config.toml
n_experts = 160
d_expert = 96
normalize_top_k = true
balance_bias = false
shared_expert_gate = true
init_std_router = 0.00955
vocab_size = 2048
lr = 0.00611
grad_clip = 0.5
batch_tokens = [32768, 65536, 98304]
train_tokens = 573200000
Below are experts of layer 6 (counted from 0) of a mixture-of-experts language model. Rows are named router (the router's row for the expert), down (a neuron's output weights, with its number) and show model dimensions 0-191. Each number is 128 + 32 x the weight over its row's rms, rounded and kept within 0 to 255. Numbers have three digits each.
Before each expert's rows: "raises" lists some tokens whose logits its average output raises strongly, later layers aside. This comes from a sample of Wikipedia text that the model never trained on.

# expert 89
raises: "n", "t", "v", "ct", "l", "le"
router:139099138142176088078081104156128105106117173104157152186123106130102113094164181198147174175165119144131131147124133144133132112105129155106094074117178216119126117181112130093165089113140105138159155108154139100200121106113102182087114106179179102152108119104123106112123134162138101098212072084177148124164130165139150117098099129124139151123100133126111148127114184076128102152128128112075151152139192135125130052172176085114094176116156083074103157119155114102085140129131081128092113056111100161063099153097168177149084149155123155132140079125110122169110134050197128111
down0:116127110173103151110059115163060159108128100159148102153152136111167137088147115137169147002124081074161161141109163174141134181129188152101120074132121123155105123141100139138147130183104094121106104109088110140130158155097145110161144155144088173107139203165163094118098083133140122136124139134120097177089135134076129109197169145165115138094108150074086141174099145144082157093085131136141037129185155118081114112111122106128166054080137140174129094123180178120096138152126139124141102110116125066079072126130128141154168150151114118164145124203086152125168181115167132123
down1:113129180079123108121081094134172122131146137111139106111175187147080141085083172120139138161144113105155100190102115109139086119117103129097108145069178218153119068109169149114130108160070059063114141174109110108129116132146086095150074096196129075173130154171148063147117098083139112174103121116099190132149127118154129182121129108140182132184146147151118113120191121159114110139173109152146133139146148106167056227116139104135127102191150073114156109175106145140124129090123147163122139163084112164183087100106097161130144094133078098176145143130097117123150076100104121117
down2:136064152124154156156114128114117155103070155121080153182179122166084125113203169076150180087095128117154167160122168136084102154110132123148147116025138067147132161169154241159104064079110128129148110146146050172162158126172123182158155118165117092137101072132090127102144108140141115075155097145156137098115131134120133109057136129154173089162166159096088074169158162113116110141091131121116102199105162141105097137140121138110151118158120126093123143051129148124139142078169165144119161093172120105122103160117117115112114099084159129129131134096091113132173145064145158129
down3:173121148133083121060121155074131090109072177133146136113092166121139118099138085157111143114181142122113179078136143131072114110073135134107105153109150069168153133144140137090100129189062120125121120150108145145176184068150114109095167137149121072124072159089147121142067121107150095120135094116134113165153084089137171170149176216160053128117143134126121161126164143097097137136105136197150081078154139142186162105110154190119158079173160141154104096081164144095125088124095124195150134132111078153139116143100130073127131073107134136217148134118135097092129151160178173134

# expert 18
raises: "op", "hy", "s", "ea", "ic"
router:140192152195141172102108180119119086067135178147121115159113108074133153118189166187090122166140156100150157123121095127069153110121159139162136112146100164124123106152086188111158110124158128126154116086150124095148166074132120164153128132142176101154170092149173099168110132132160127114164157134142160103126165149129152159116083078131125167119111110165104056127079166103114063137141077115105161145151116136083140133163121110109069156062087119158126166101116125193116184141123113131070120132128166152089124115084160100150101132133139156142177007108112114153076057162115095059
down0:104121121182164227129153141163067114148128114085121130144168079172132114118103072144109106210088145118131121121131123089102154156140123163125047094100153073115130106134131138154144165119125108093146121132124059142123098156151084114100163111028170186140128144156109094108133134083140100139083087184072147146127162114165113144184102119146141084146118119163158102146171104177171145111116143133122119164090159107140102142135147105106104183153102122078105061104206137140174132110194107095116154125081144151124065118110181130112133170152134082113146094081195096131136095169177121167
down1:088145181111140173142115177172110151191110118140112132073150194154143113112183171147136125087079089148114149123098118140088098108163161192095140142161067100127082087137166144146107068124142100091145111080164150104210161123096134085159103129144116137161099058100171108156088152128154158127180119152112119095065134120179125112112150136103099169136186104136152118098128133129120112183153142132169142149122096138132110117204094166117101118155186120113136123199081091111174149084135155087134095131077133115119105161092147137043168119129140082149176132069092107124098104161060109083
down2:195167141146159128080102108074101123103160157152135125136106121100103157134168105148092139165152138191147131115140145206148102131086122138112132140167120209162117123144095127110123128076111151080161162163129096136133148101140156091147167150069120056054075134137111196193139135148119155158116094176084079091040129089175130139170121080135088036146152183133133120088108143189086154174143130099087130146076066112148121129118108112132122125155107177109072118090172138157178112135125156107109105141130106145170128174151127089150128163141154126080114051115157131112147127125160087111
down3:112165149125073137151134088160125179124135143177180106036121131183098136122115134114089117127160156121074086142166127045184131141094097110143136134098108169143065154117050173173146137048151138097129133098163110096097181187153159123140112104115109074168129137093160169143095127115086094143158129138123108132092076110163104128097124183157067130131138109112172115131126149119136159143173119104139082112109124192130128203178107049165136116146105150141109150079136124104123102141100139064186088149116126187106155048103132141120165112133171172140151125190127092144125159148109093146

# expert 31
raises: "ub", "an", "gg", "ll"
router:165123174114122084100115104139127126113093128126174117141149124055105085088165195107077126151128153131093137116046180141130178102123195166104074082143096194142097140156098173128170122121169096136139145081191122131190146136129139112121140126145195116159124137115191075124114128136088080126144102162106115119113128127104150147133070161149139165093120158119150087147085167141068095134133107101112155110074133128144133047151158148112131142129073062168134157145164120145084137184107144155067115085138147160099153138172120107113190142138141234068187100103143110092131123123131136087
down0:126103197122135211176056153125110108116139143086090106063119120077092123142131140129125087135149137078147173162178098102118122126095184112190125130150086121127137151164167042105120092123181095147091131169044115096163174125133179127164101147089136158118134072122192078160111088134115116123107119169111193114130168157150175177102126104101154125147177145094124101157207155103174080064092156134158124117123152164126083096130106157107126158153121174081092085156149109119093124181182151173131180134136160117107162087113148093082118097135105130109097123125106132130089093130136135134
down1:115131146106155132151123077132137068092154110107157168091111141184132152125118161098137125103155100107099138111201129138107148121094086107163112135126137082087132094133122178107150176162084108087065083087140100123105130074144103067168116146104076130140207141153114147050131101167096146156185089110154141140173118137049088103167141164162090133127103145116175071064138180158164045133101168123166111149113098213147139155102197131131137129131129156188120139140093078162158161181136160142153167086118065124139113112172166141123157174114127138116166128081110113119100110136107169119
down2:118187094119097126133081136122129116153130092133141143102198152135152180090153150096136062179080116146173058152112064115143165110118044151179131127137118097136164122112145090055117117123188150061182156118084129159144165120089116120111134095156105148101119119133133153144122092123174154149145099129113125141130242101110093134169108103138081114149125129097135135141174058118102154133126120121171078153185146128075177099195092107149162148125142161043185117132118118129110149112131122108104135132067116201105132158113127174097127106142113112161150126088134123110212143082178137103
down3:105201175097121076146079120183107105172179101157092150103151110153116123142117185100132132158080164145193083139129121161132109103086095137125129088072132188148102131059135110100111166173152129096139092117107119137108099076112084144078112138143102101143135141120113122116142086145149078112216154102111089119079174135142179162125129180127197173131130115134112105095101148113117102139173145118169117231123095182104122171123182071164156113119107125141076157104119150096175113103149175101107133177172135116128073060129118130134153173176106093088134116136116068129140130198134157145

# expert 19
raises: "ner", "x", "d"
router:114124152113136062056168153150110078105143145153121131166153120054125140054147157144153115149110141083144109170108106098125214102116146123132131089170165171143123131189117148083177138128160102113181152112129140120148117126134128174122101114148156160141133184110108100124126160172091134128160100182135131069111127114129101146139121152150181145139087149121122077154200115140106113093113117104090187160176142138142149109141138131104123057093079118184083166131190127108124151112122143118040081097124151181112153129164122110157122083185175098103194106088104164108048115043100082127
down0:152117154088134159108162129111153089145121184123132125161090110088173092069105134126105126134109153120111143106152110174123101142112094192116127102119121072143174095053097133030100123125106133162117163167115140099119197113134165172125090145096101146171138081098172207138112132083149138147194141043103042126142136153165156124129152125172114112174103109121158122138182168177153093112160156109111158114114134138173121112165101112078081138130138062110137112112156064144120118154036139126087168170103092172137181129155166180161110090164143094076122152156117115159164146099142138128
down1:158121130135125147094152165086156167107120157144113154102138215126096166080150121125068153090132115122108134103136162122095103182148069123095080153188059186196141085132164112150125103218112179131137078183116142118145084112121114084115180166126127145118156183146113093157121120168154133091112140053099170111110114090113162185137158146086130029200151126123087140091085102107140111120124131139084137114138134124110196136120128122094063168083107091113117131086098163190163125111087125151083122099151166134091154114149129116115127130154087157202128163123116133131098117142178141156
down2:144111145065139121096124142117063149073131149122137159148120160175152149191123180138116128134121084075135077147128106133090171182156128163132175070079166119036069141110098146177150090098114127141153177114156128157100153158177171131073098125142092104131112130107104163156143179138132135125091144164094096094173109139158141127151154141147054156059155156124221106141127102156169157116073142190116160091089074094140168154104098140145087132147165157160134165123132080097153145102126085058124104111132095142124089157057087137123091099165105106117153160104137130145080145160108175141
down3:072086119095115189165105086145138057157096182095161185118058099121146198106081207159114171148141147163111205166172127116117198078133173130067124155149084106095146105139109111192111113130090131124096119132138171087160098133105185094144143136129074137088095155149144140132109134139110086117128103106154094157080143089101103133109091162190116087174071144149117139153100124145150134139118115103110113100090177124096154127132158182152190099111110112159065116112145170099145090178186121099177092102104090155155117160126091165120148124113144134133120140135184084138167147119165085110

# expert 61
raises: "ur", "ight", "in"
router:143138157107123130083165121136140089140117175102131128177171124140113111130153138159140161143120169026147108120078099120107172118137085125107117142179181198112129083232101132148181101067170103153140145100154128087169139136121108156098077100172195115163155124149122171104109150151158155138146118103094097078111093108106094135073153149081130139132117153175099079150106124136060099133161101123115151115151147162122160105219153152126193117147166115192078104153166120161057119110109119107091063139117161191130142172102140125114113111098117122140123117150052149133105122158111071091
down0:169113109091119095187107140105139191094176105144155151131153117111106144160069063121104144061146201154114101144076121145163096069085147141071149071089106081100163184182148091163146138106109150152158083160100144094127116060119127162103074096076153143122124121147124181139100154147125124130093086104127115112170122122146158138133122222141150149119145135134159140074104103115124089090121098147161129119083121131111121215086154103122105125157184093087131129086161121132091175155121123135198136153133095095123165116091127147153153089189097183174175130134140125122159149117220104132
down1:098139137138045130107170174136153146197153120149125096130138082106127092143166125147092110162094130116160153143150165143166100130151102095122111165114087117116117132129106196131136127174074130139124174120170096182106103102156147029100127071181120147100125129128100129132130114141118111185065087128065102126202107121105089151198138121167132173122132164125112113123104129116152180141124151126127161081113122168159106094135162120224177116086106114081120113137070144082144159093097083103130045104089166138171079158163140148102099076165133164168172118120133136136136052149141156181
down2:168110171157083139176158096131162098161113147095113128127120141103150111147125053139142114144114089121082154093091131112111156144098137148115165135167131069125185147150123103100148171078185083130069123120118171083122152069168061142083118198190145140168116147162140175113145112159134146119177129118140130165165120080114120117095161178128189104161123148130155118116144178141134176153146090190135117114115120099095095049107106181172120094097163119102102167118143209153149091082121107085120140149177114090102128077111120092150095090072119157087136162079198156094083155149133096077
down3:097155156137088121192141114151097161092071130145096115136195117133124165083110117104125130167188211106137127102159106052071178121104112103112152121123105096111149072106085082171168118130127023132160112171173114153113151109159090074120128147125139141158113134119115164106132196123163107131105130115123102118132171173126167095105131118091142191181149144161138081107124137141129116171095050112106196149097147106156163109147171055197149119166148125169125122141188127097161134102088141066109173149133108142090121162133151122180083065079160121094126083119129170132151126123107134129

# expert 4
raises: "ency", "ated", "ent"
router:142145127101139056090112099160113109102130105140161118130156158125120092083113159130207176148172079145173147122089127134174154085170193139132111076169142167123072125119156135144153127124155099127074068123141113140155125118101124125108104123146150054176123106144127165077106099108153070142152118172141128099178152114119112107129107129139090122104120100152090119188181141150127076098153138081157131130106102161083142121201154123091118126100086157152174199136173125114115176181176170137105081057129146199107131190115066134175148127191154150108152100109094122071065074124155098131
down0:181138166136145077089153114156114118139172142102146159133167065165125104157109160077081100104116122078079170107119144111158119097106142126138095197158132117148111155180089156125105163130161142180146137120130145083171133160121127137140144144096117123142105110078112106153148087117187077143092114129143113135171097076175159157067132072128076153122123109137139112162117172140086130161113093111107129108099116117064112178078124134146151146109106118148174055203133136135181170143081163166200098141110091107147077179074087129119120126124127105131105113052145214118191166194062117141
down1:141076124131133094101151126121146121124116188079176126052147144131077107152132178095150105152151103104186134192146162135122135173157074150151126131148156130078106112155098153110105176144097138136117100194069123092121111117038231137095096118111126143124129127174151089105083110104134098073086086154033173092185087102134123128158107125122096168131139162150160171141118134116132101113101120181120093096158136097206108096134082062151133129186111141147167155165131100119117168100088149101194187126117059148144152136179165121102122121097149165133126101157147126112150158112135097122
down2:133178111154157101074130128067116148087143138145047126127111163154113073125139075100108130181166130176133084125120127124193096173123110100139105051105139113109147122117114130124091097072153136175102120180110158163130087164130110145128084065114231195100115124130094088145103164143154146154178150102113119145077173160160181107134096132076097127134120152095090104154122171125144138108146076130134064122117140184113129081118163092152127175083102127137138149208126051136135134131129144113161109133081143139139228097123137128171097077160153083131156138133133133171185133105117161111
down3:116155130069142166110145173146083138155164087132101114157056110145121156105130096154186147149101142199105159128138103133162108141153099090100144102174087127143108124100127140103145108167132138157158084127096127170117112148106153134105093086140161131159112140190104065137104115179104137127131102103108132175117127161182091082081099209152157100130146167096129130147110101098142160052147070093108108112164147223099102115157093128108075142185117139161117110099123106095128157198174099111064090201157131181182097086141176108093107141144114080131180127070113127122132131155129196085

# expert 32
raises: "m", "ven", "tch", "pe", "tt"
router:086145194198113142085136114117116086063113177146176157174154138139080121114151122120069170118086183052104097133044135131112159116127160127119134128142110169169158137125130145140187080148172093132189122059113119100176151107080151127103108106138149111143155196154148126148153167134135127152175159179149130146101094099113096191146131100110156116108104070152094116137140190102130085172086111150106160090122129094091170104163170140073081176115166167160121136101118130063100124109141100100136101138177141181133230134149130137154128138102119119108133084123094147156129082113110089085
down0:137094149091114125159152117101095114097132068134128169158184101181131119141161159075094083134144100155154155141187178149167118150100146118145060117121145076063151071162157160197141111110132184118136144139135089118166133181097087117063167073155123105085138122155143121148110087088135142104114128149098175184125080121111153159183149149154105122117166108125091131116132047146124113093179124119134057133115123182108135091158127125137140063167064131074138074215096144152157093162146135145082172128170137127110092125098155147127102148136142126158091074112145107095165101173101193159
down1:120165169095120158060056096117159151135088140090135096150172174156146142147116142134154091157124084058172096153165162125150139072111134124097129093195103088171130085095143106129114144178114115108168152141098148121163078082150110125116143107146095180099125057054119148118129081132150149133113099145194115090160103072097170181180174082124093090117137130113089133118132142118101101232140153075120115131136125112116140129120156145106174194116171104125130150156204124124175148133136150138097051108090133105166111142145163149120125188163146104138147109191085109127109117139166094070
down2:208175076139149172160133096142135052151050131085109167104138095097097103133128149154140134148145136125110138126108091094137094089106163132125159119063109131160153114089085099128133120067108131113047175171131103152074168150147132144120206120118135103128102146078094042125100166130151092175089154095092134074096115107158174077152108125114141159187201087105161126133103165102111167149157127114135140136088125103103124183121130082148171162153125112218089139119173154106137102139195072120137137150080144123161140144172094142132092132130149158125145112141098117102183167180159116111
down3:093163076134083113097210152088141153177183158131134134120152094160127097117167187048146138109132147082196138126147116125101087127108169152130145116103093140119125171164105192134128118080128148125185125158161114110089155087094135119142117041173116105139113167084167062098129133158156089157082127099148130150157068147103124170099091136234141126150132099146153156125137136141149124062079161125099113107129112148137141167044108133158114107126133122092118163121141103102121093089135108156079124183144151116131098130069130126175132152139147122200123161177131081137096181058135096093

# expert 77
raises: "d", "de", "da", "go", "g", "w"
router:147114124161163143122168124144155081139129156146163121177129140141156119121101161138143145152123181054131112110110169110157188076070168132089148139108120183128105137161137173142153119109162093101177129071142128090139124093117163088159139130174199173157107206118135152141102142047144163113178089100136146136121046073104163162071125124117121130145135107149145110112150154144126018130088118108103143120109184159124144094178180110102158189127108162170126101146084086101130096155087113099094041102163127168138144182131122107168123159129138182112142137097067166096101106113128081110
down0:159142113109075139107146161067095100165125114090165096118124131134128091173128132158115155176141172129135084111096177197110098134123092128112130103145129118151132134105152129102111147179167141154106205113119111140164095098126117137119121100143143157113143172075108155177113130127132065178173134190086122242121126086185167123176124061135127087095134138147127129121134102167159096056125161154101111080142110145179152136128118163124117194087084107081121128131101059146127149152070135048167112184131134111111122131119088178144122061136095097199111095169131115113118203123081132133
down1:127092148129151161139118141180091152111185154111089176163117078154099162173139158140139091170118109159122139080164157149097162127128135138206139149108166145075135128131151101165083175093130164148168140180159092103159147147125095102138126113159112081166060098116095167077175089122093114138128059093080161142111152115136110135143049146112148073133107179139102101126085095168131101145091135076091073141159152114101145172093165166122127119152124161124099126084120151167125218158139127119095149128053091129087177114101129155146144091105116022180098147141137097148152174110093121167
down2:149159117099152139093217156088147117153096104141096151137095143066181070114104117145100149123076175140140103132103060094152115175134158142151102142142097116166167130151114084086129120137114142161077134096191186069138088083155150165118076141115141129102144085175140139090119136155075151147103148171154100103116146110142137126191105184121143127110213166116089196140094201087123191154186136170110096089092048118148120137168109126112189140105135128137136207106154114184104117139132116119086153146106120101109140092121108118118131166117085145108147082164087100089140141125156069156
down3:094154124137149107127102092105122129074127138232097180123144112108147149147079128162136109096084144087133130107111168122097094184184166075157188116157115096145126141123116102129176175176123101078088121119193098171189090167145057113113089164122108100119103111128137149107098123121115119157110066116077091141115131128112219117162092165143145170134056145122125132149108093168113151165141155150145069115158145114153161133102140119160116092132087125106122137143151088130069172161093109082055163168112122098213129127155187056095173112103153149104109164157138126150122155082167120143

# expert 115
raises: "ide", "o", "ol", "I"
router:127165178159140130124176144126133096141140179102148162127150157102114119061119168155154152149144064061135129112106146111115150098078129130074146107092051182112109173148060148124181090070179076114141135074120107101182137151110115201098108111155182103152113169084150137157080087145202126133164129113133125111183114109156123153099135083127133096137105123156102095117084180115103143132147172103107164136130137152148148067163131112107078150109142107150078149095095141156123116120122145147035071128097150204138168127188134124165160132155108083135162081148153130128079120181156082087
down0:172172134174138094078057095129136182179101114154153142061137075159154121099115108163165136178130103168060164128138055095078153141168159165118167119095107169131113149102116109103103110162084079093103116123126157088151105110056126124118105130156111152123145211185099150192096133154174185080082086154115107156139130112154129164132098121176143114160127062132131135122149102175100068111126122183162150142126076153097056106196169133125130127125133149116099096146159146124126143135117124112125138095137183165117170108128094188066146137173095131132092107077136124100159101113129162078
down1:131123141117147157174094158148116115127088107100125115166146098116160143170125115155128120133155144096133138147086155165124102078175085128164101179099076216185107144097168166095122133140099129142159134181076132161109143108151190148124155105117139152122124136055131087146195159119150085067115116100141127139103147144113165167116092090063072041155148085146145192153083114062045133152168120103118121093166141088099171166165089097148147150099096131128197122083089158106157072098153155153150107158183131146142076167052141143135110139156094138168142128099082105130128116128158151115
down2:138141093099125091109100082104114144129111172161132137107084157109089091146131162100078151081140171130216097130184122136123140124097099184102137118130151146092153147164113127146101079119120145135143181102128075129084118152114126145157151076139105111103123107157130122115144129167145068173101057102062054131112074106112140168115195125114122126115124179160144148181118172131129068162146130188064158109181179119096115094099170142126102122141143154115083121176177122077107138080144132150172203120127207108080195131144159158142133098156098148161067113149153109101061128120188116156
down3:103164069171119163100160160122085167140163129102194111084135114140117119153123162159120180136136132110124128157161119116111142048116160145162128092129130095169125074148171139150149161122117083127109112139181099137169139054130108110179138109152095108056120151131166178182125046208123118117106153101025134133081145105122136150125124100135109132156088101167124167134080112146119096088168147125097108111077184183120169153103096150090105131145130081101154142173120136124151163195172129128134043183114084072131090124114137071126177124113187112171133140105105120108167152109104083118

# expert 125
raises: "-", "|", "\n"
router:138113135164134119140135117221122091084122095241141062198119096100092095099164171151188152117125097149133157150095143140125138114100163130165079142119123165102112149161085096146157054122185072117161073089101130140200133122096155105090097111162178107199136200086134107111102160127139148160159061145113136099114139111095147129124109118101085129091104143171126109139130153072113134115160148053110157144149128157141167130141144073068152151110085102153084141128163081159116151108139161136121146104130144213115173118136169143201148113167133111109171118128103144100122099126142131106
down0:107145089153168049139087082094065169142176078139146144103104056134111129157129080152137108128137086110204104148060113116095161167092148098124111127135152127160107132171111156149093126118109101155126184117153152095120123090109148172103123155193162068148132181084099124146145137116095134114139151160115150176124146110132069136143160144166182141159149158144077146158164149128085074109158116122143142152112107145141089169185113112157105125088102122126179144138112118147108131131073193155128218150116116137120117120058090070081168066128082131083140128090076120138182112142096191189
down1:086154078141124144113147180115157126089117123158166129160129158114071099157148105104183100147097169157181175146126174192080138104170128144181075162108074099124152110106105147187112159105162114125175086080140194075124122073126100089061139115168079126081182096159153151095127134173118124110122108079155091090062092088131131186155175109190146104100126106123140129154128148103092158118166153151144139150123116118174131098142135129120114121149066111113111120158043104134152105163133105111111119050108179177102177095128172124139106178092136129100138090161124200123142182136145112162
down2:126113121076133139177091099119154134170144111146222145173148054109082095094128124128124077107075137134114140151133148120131111185152151158106140168109103151136189152151123064090151155173131089131052120108130116121149183176120152138136123078110093170153180104138155163064110078128137128112082076101128116129141153141143213142076152104131153113161138102148162120104103163147112181081164142169133119131113075155142097130193102112128128143121074104091141189130127173171148184096128110078126106111150179157167093098166123133164108130124075093163034116116145052127147109118167121152
down3:156154122090134129125108134150079162134119137196128116166117115123147150177107160085118135138083127155088121149131041124114112218173145210179088133089111122146100168103124082177124100149099104113103116149105137096057196132072136143163127215148144095137099139115165151131111180138190161189141101084140163091168136111144133156137132110097090091157145121098105144140176133096096131138177162169133096088127113145121082145134098131113110147192143161060084135164109094119090088129103158201101137124125128125151113067054088117118091135145088102147158160144157157105111151134079170187

# expert 60
raises: "ities", "ro", "ult", "row", "amp"
router:170148162149183120150156151180130110094087166138201083152164118196080133140158142129126133140126149077082124157130131103134143128117073170103128132156081167118137096156097155138225083097147090114098109074122080072142152129075121131091100116149187109138128139086140124132157144050166125133166143121114157214162057139122130155126121144091098172127112093146140095151081121119116131092153127114130098133131117124143149128142118122091109114080128085173096098133116091177138110135084113187102063131101126182077204123155147204104114209159133125151110094117187080139128109184142099151
down0:141127136122110050181130193105103131159183106065123118061102125096109129131090152130184118127154163126163099086111119118104081105058133119132143090146093189116120095138115032038126109175166130144177116108122126194098204167134156151173128117145114127100139154126146129126134181179114126102192113161155153124080122152120166097142176140086148071134081108148108086092134135103143075087153172103132150138119113142079133201179120125141123144145074115084147152110126152111159144120136103123118116139144161080177088125088125139138166118109169114058145118141090160118123127171152173204
down1:116128133082153066087120129102171174162118096106130090069159107138132093135092165110119111083156110108135132187192097155138079128192133113154101072143148187110133139158139122085136144165169124045107091129111130134097138101138187188174091106084160125110150066043064120102101155158165107117162114100188127122098121138162073128102104107191163105125138139126147138090102155150172116098082117106072160131162121155154169137094160163125129093118114143071131143118147121155195150216110120108146100128216183122170138115122108154118122135099107149096099123109133149101147156131206116109
down2:129148148097092083196153136107109180124192123125158127200109134072171127139135102073119104158151094126135166139078133153138121132076174119142104139127124087103125090156089070129096155137094078126147144161124123105123091133099163111153174088156107136154105161175195164107101157099177108096112177108140123078072092171130106120107156064174140084108126139153171203147173092149054195175135106120048180101126155098164104173129153176140136121129124107163145113171144137107104132135106123099138105175145114123082111172077133128065135025087139140092155144122119158145102102150134127125
down3:108166110132104110143132115144132133138112160160116145148136094167089152106184099153118118130109137116147170105204119174132182126107157178038117131073118096149089141123119126143148120130067086159092143142140161154051143177075105203097119099078187151110120126158153152081155030088164123139135156099123084101122073142121110163113140074124127115102137152133073104127133137066102216119084143143154151162069141112098157192166103136157115143111111133098101168162135122145110149133178129095135112200167149166154106151159112089102151102158180094112160157129138039136084105124100123170

# expert 83
raises: "G", "R", "P", "T", "20", "E"
router:124193159146123102095134107162211088114140171172139112134157086122106119094155125149140162138152096105146127140144201112113169117104155120117203108185132192169168137168084117110163140121135126110127168069134123082139106087098167126098071114164167195127112175103150136120149173128114122181146109145106146073181137103104094180197105161119112144126124076072104108147126155125052149182176112064096173158177129119118145108145151113086105118130111092133084129169100144122085134136130126204068145111126122182091186100074126166133099117144068100085112075140090122141132133127091103097
down0:136199155124088192144102085160102148153148175109122138102062114167129161127120106060153157110114126067131160137156131145161141176151129117116091099165149084123118127068091114183165156151124094132083136079133077120056128077114134109106112108163091196108116165106079121146139145160103124096101107155171156077120147104164161137148168150130176091122119121111192097147177108164104101111090176164089090147137087155112185138143135034069134113113112105129081092146202162156110133187130117157163179150106150123096110162150133158080125102133184152153069068145147145170142132135141113100
down1:138089152118177102112138113116148186120185169096139127143127075162195157068108149173080130057111126161102133110146100172141112075117109066142179141152099134139147128164158095111111170143077040135130137144083096054108140099128112173183136025125126132111095052122223125079141143106143079119070091096127166146136154158139152128084100103139141189096137093124130167124149157212173154170094176098140133155105132150115143117108103157133160125142119141097069191118166126113138104127112140082112083132116156171142132111103090112140137178133114100128123135136103120136124133164159177124
down2:168126167172209074143143209161093159070110109145118141132172145173136142078176115144088052122169144069189146104143153123119148075104126135153124118121144107112189135069174157135122107122109171163167151146123084166154135104165161136118140128159145125101111105155169086165080084120165115103098152117106171163171131114179108080092086180126099059095179134106129152115085089119142105165127129095135113149196110129108092138118101151141174070101172163083142111096122070075122133136110119104170131083138129126120155157103112130091157110042101130131160096124129074190144119133121169085
down3:149087150115111121142170121091112057150127151129149158118150040138135108155144192110115123143130124110059139141063137075180180064160081077107103090095058137121111111092179097108155150114128122122162130103103084129106138104194089119173148154151135165164129114114130116202159139116162147132149122125150148092139139086158009160117195160153101090112141077144104169155162129146095161111106135107134134140179116094170161138125147159141085200125144134139165160176128134132065125100155122149092185150141107128144134104121032103151123131071104164145159139124149068127115099153151125099

# expert 68
raises: "gan", "an", "van"
router:125153157152107076131157142170109094160091120106181137134159123073126090084151135143149136144073122098129151089074117131112172091077139147074133058107171139126080128129147186166142071090111104151144131116147077100141110125083119141125147106166152081166135167138128146121170091122123140101174122072165159120149074156111114156102129128113179125194074139172085089137164158111071179206126138096130121114159221099106173116183144095112182177144138176112099126105120113164119114075153125137081114091148107149075192136132080181177155130147128181110120140071139150173102080123154099119
down0:185058146162152134130118106131128128194165115141086150070111124103112096115125125113165169116130074065131117105129136109146134039144085170104134131152134192088085151131151128106152113046057122104098105181132068144171161110151115137133130119116176143156101137151089105162173187161207116127157125081134135130155169051126147118132157121185102076116117128115129132153179106165120130146114134131157094061128136096135149108140128088154084156151143100120158105145078074141129191008155112136131141128165128162148114097110110116110062147096160199140160127134171157141093106144140147121
down1:151160119123136083201195126119083131084091102146132084114146148160112152163133183117102143097096120159144109100120132094150094139112166141097118110111105105145138136159135153169136114133136151120083110144188113147125130092096208121132141117127135245098152131064123134117175163113170095059186100123156086089107131092136142124118114150193114173097163084097110141095100187110148107090112141138115137117079089076065172079201132124105142143115099083115112183123071160191150106129164150105167152152116097077119106138181145097129201148085127147156143135094116153107173147136181119063
down2:097160120164148148106110163178125121183130112104122161143126118109160147146111169108102131108128131178152116147105077113099079077145064131136187178108154111154137157090111154118126169118159157048148084151144111115145127132107162105123117121077140131134196127135138186158119114106084058132094179123163098085177179088109132088117094184148160130165082101089161080092140194133124118179108107119141100123168156178113110113122109150107219096153111138111154177163142104159108186093091114135098147135143161160116073086113102154152125149069185081209088084131054094104109100117140116087
down3:095117116129147146129116113154164135109085127080096100118115079118050174161145167152097145127101111103121137104133174139208081113126137079107104121101081169201161141130141116158180108135053111161133091099107146128108162143085189163146151143134158171131137103107158168092112060113161173118157095103125156128195113123146080135115082074170147184117121165132205176108113122153114105136053165156083085134113161130099126163198175130114135156111129114120168170073083121182130124116162134114133174123147092097150079119134119143141156105070072175083141119156155124149111169064077116155

# expert 71
raises: "ne", "den", "rm"
router:117114146132099126095155164147120157113145103148207143126134186145131151090106148129159183141133163110129131146128190120110188082096163156053154124141092177094092134157165135140181121100133045166147125114135144089176077120124113156103124078137201097080112179113131127094089146126158106139184108167123072129127115106096131171149064197123125141147137105070119100130115114159122110133140168133109176068098102092143170046144103124117140114132128097150085180108142102053118143167164160141079129099092132188173167110084151131180079143126156181149172101120062171084122106131115110124
down0:142202193101132091074146158180099150117096111106091099169136097068120076173105155145172132118102064076103139096133116114131131115135178114170139153146229147153171117080137128135120102127207170108124162150115164115154090161192115045126148107141090136140162119144122139110092181122086147132055117111126179148167145146122184111133126097101158096104121151122130143163096145107161119145149070110127095099191114116088123125090100136142065113142160164185142132099152153137178141075091132077115051139166150161146137146136102172085075149127107067106178097125127129150112163144105119140
down1:095110143129128156123103133150098155131165140081194164124125163146153131178134131104097088132128144135097097131089088119158113080042134116063151170073166139160167120129133151172136078126149136108156139068117125125060177150128068092074151112122112176102166101132117146144102067096144132117080114156082140149134153167139152112162154174180103120067149112158196170151101077146108101149080097108100164116173138102122184166078147156089131116076130205134203146138108117077087153143145146077143145140101063109077125149155128114163107139097123123140169131158124124199128174148059149109
down2:144095148159144113073125143144127124127135062175164196138090101150147140103139143162157139107094131112122082117163175174181087099117096115113146134119095123201103146106146061205148076129120152093115101121129166114135151139146106138137134113133141117073155112077135159148100080098152099147083148152084096136080158146093118141141078167119113155141181098151165131094097073155186158099132140107157110175107112085149159144189089095120176140115212125122076121113137146112138118061208123102155086099089156099119154193101106130146093151044201074154094154153100161145140137101176106139
down3:111149127129202143166160135101208159134108168149107088136117159133067190124152086104144071084148124101171116115126130151197098120116118124178133115148075108108182147066094113147146132050090151148145061128142161205160129088125073172138174148138136143088088112128132167135102126152129105068044135145100126084119084176095107137168088140120118170150106144128138138139123146145167079145149185178156143098144150147135116114026112108130153093124129128159128112103185115137115151168132121126067124104148107160152084154108094118115095173156109133080151081110157097162067104156174129162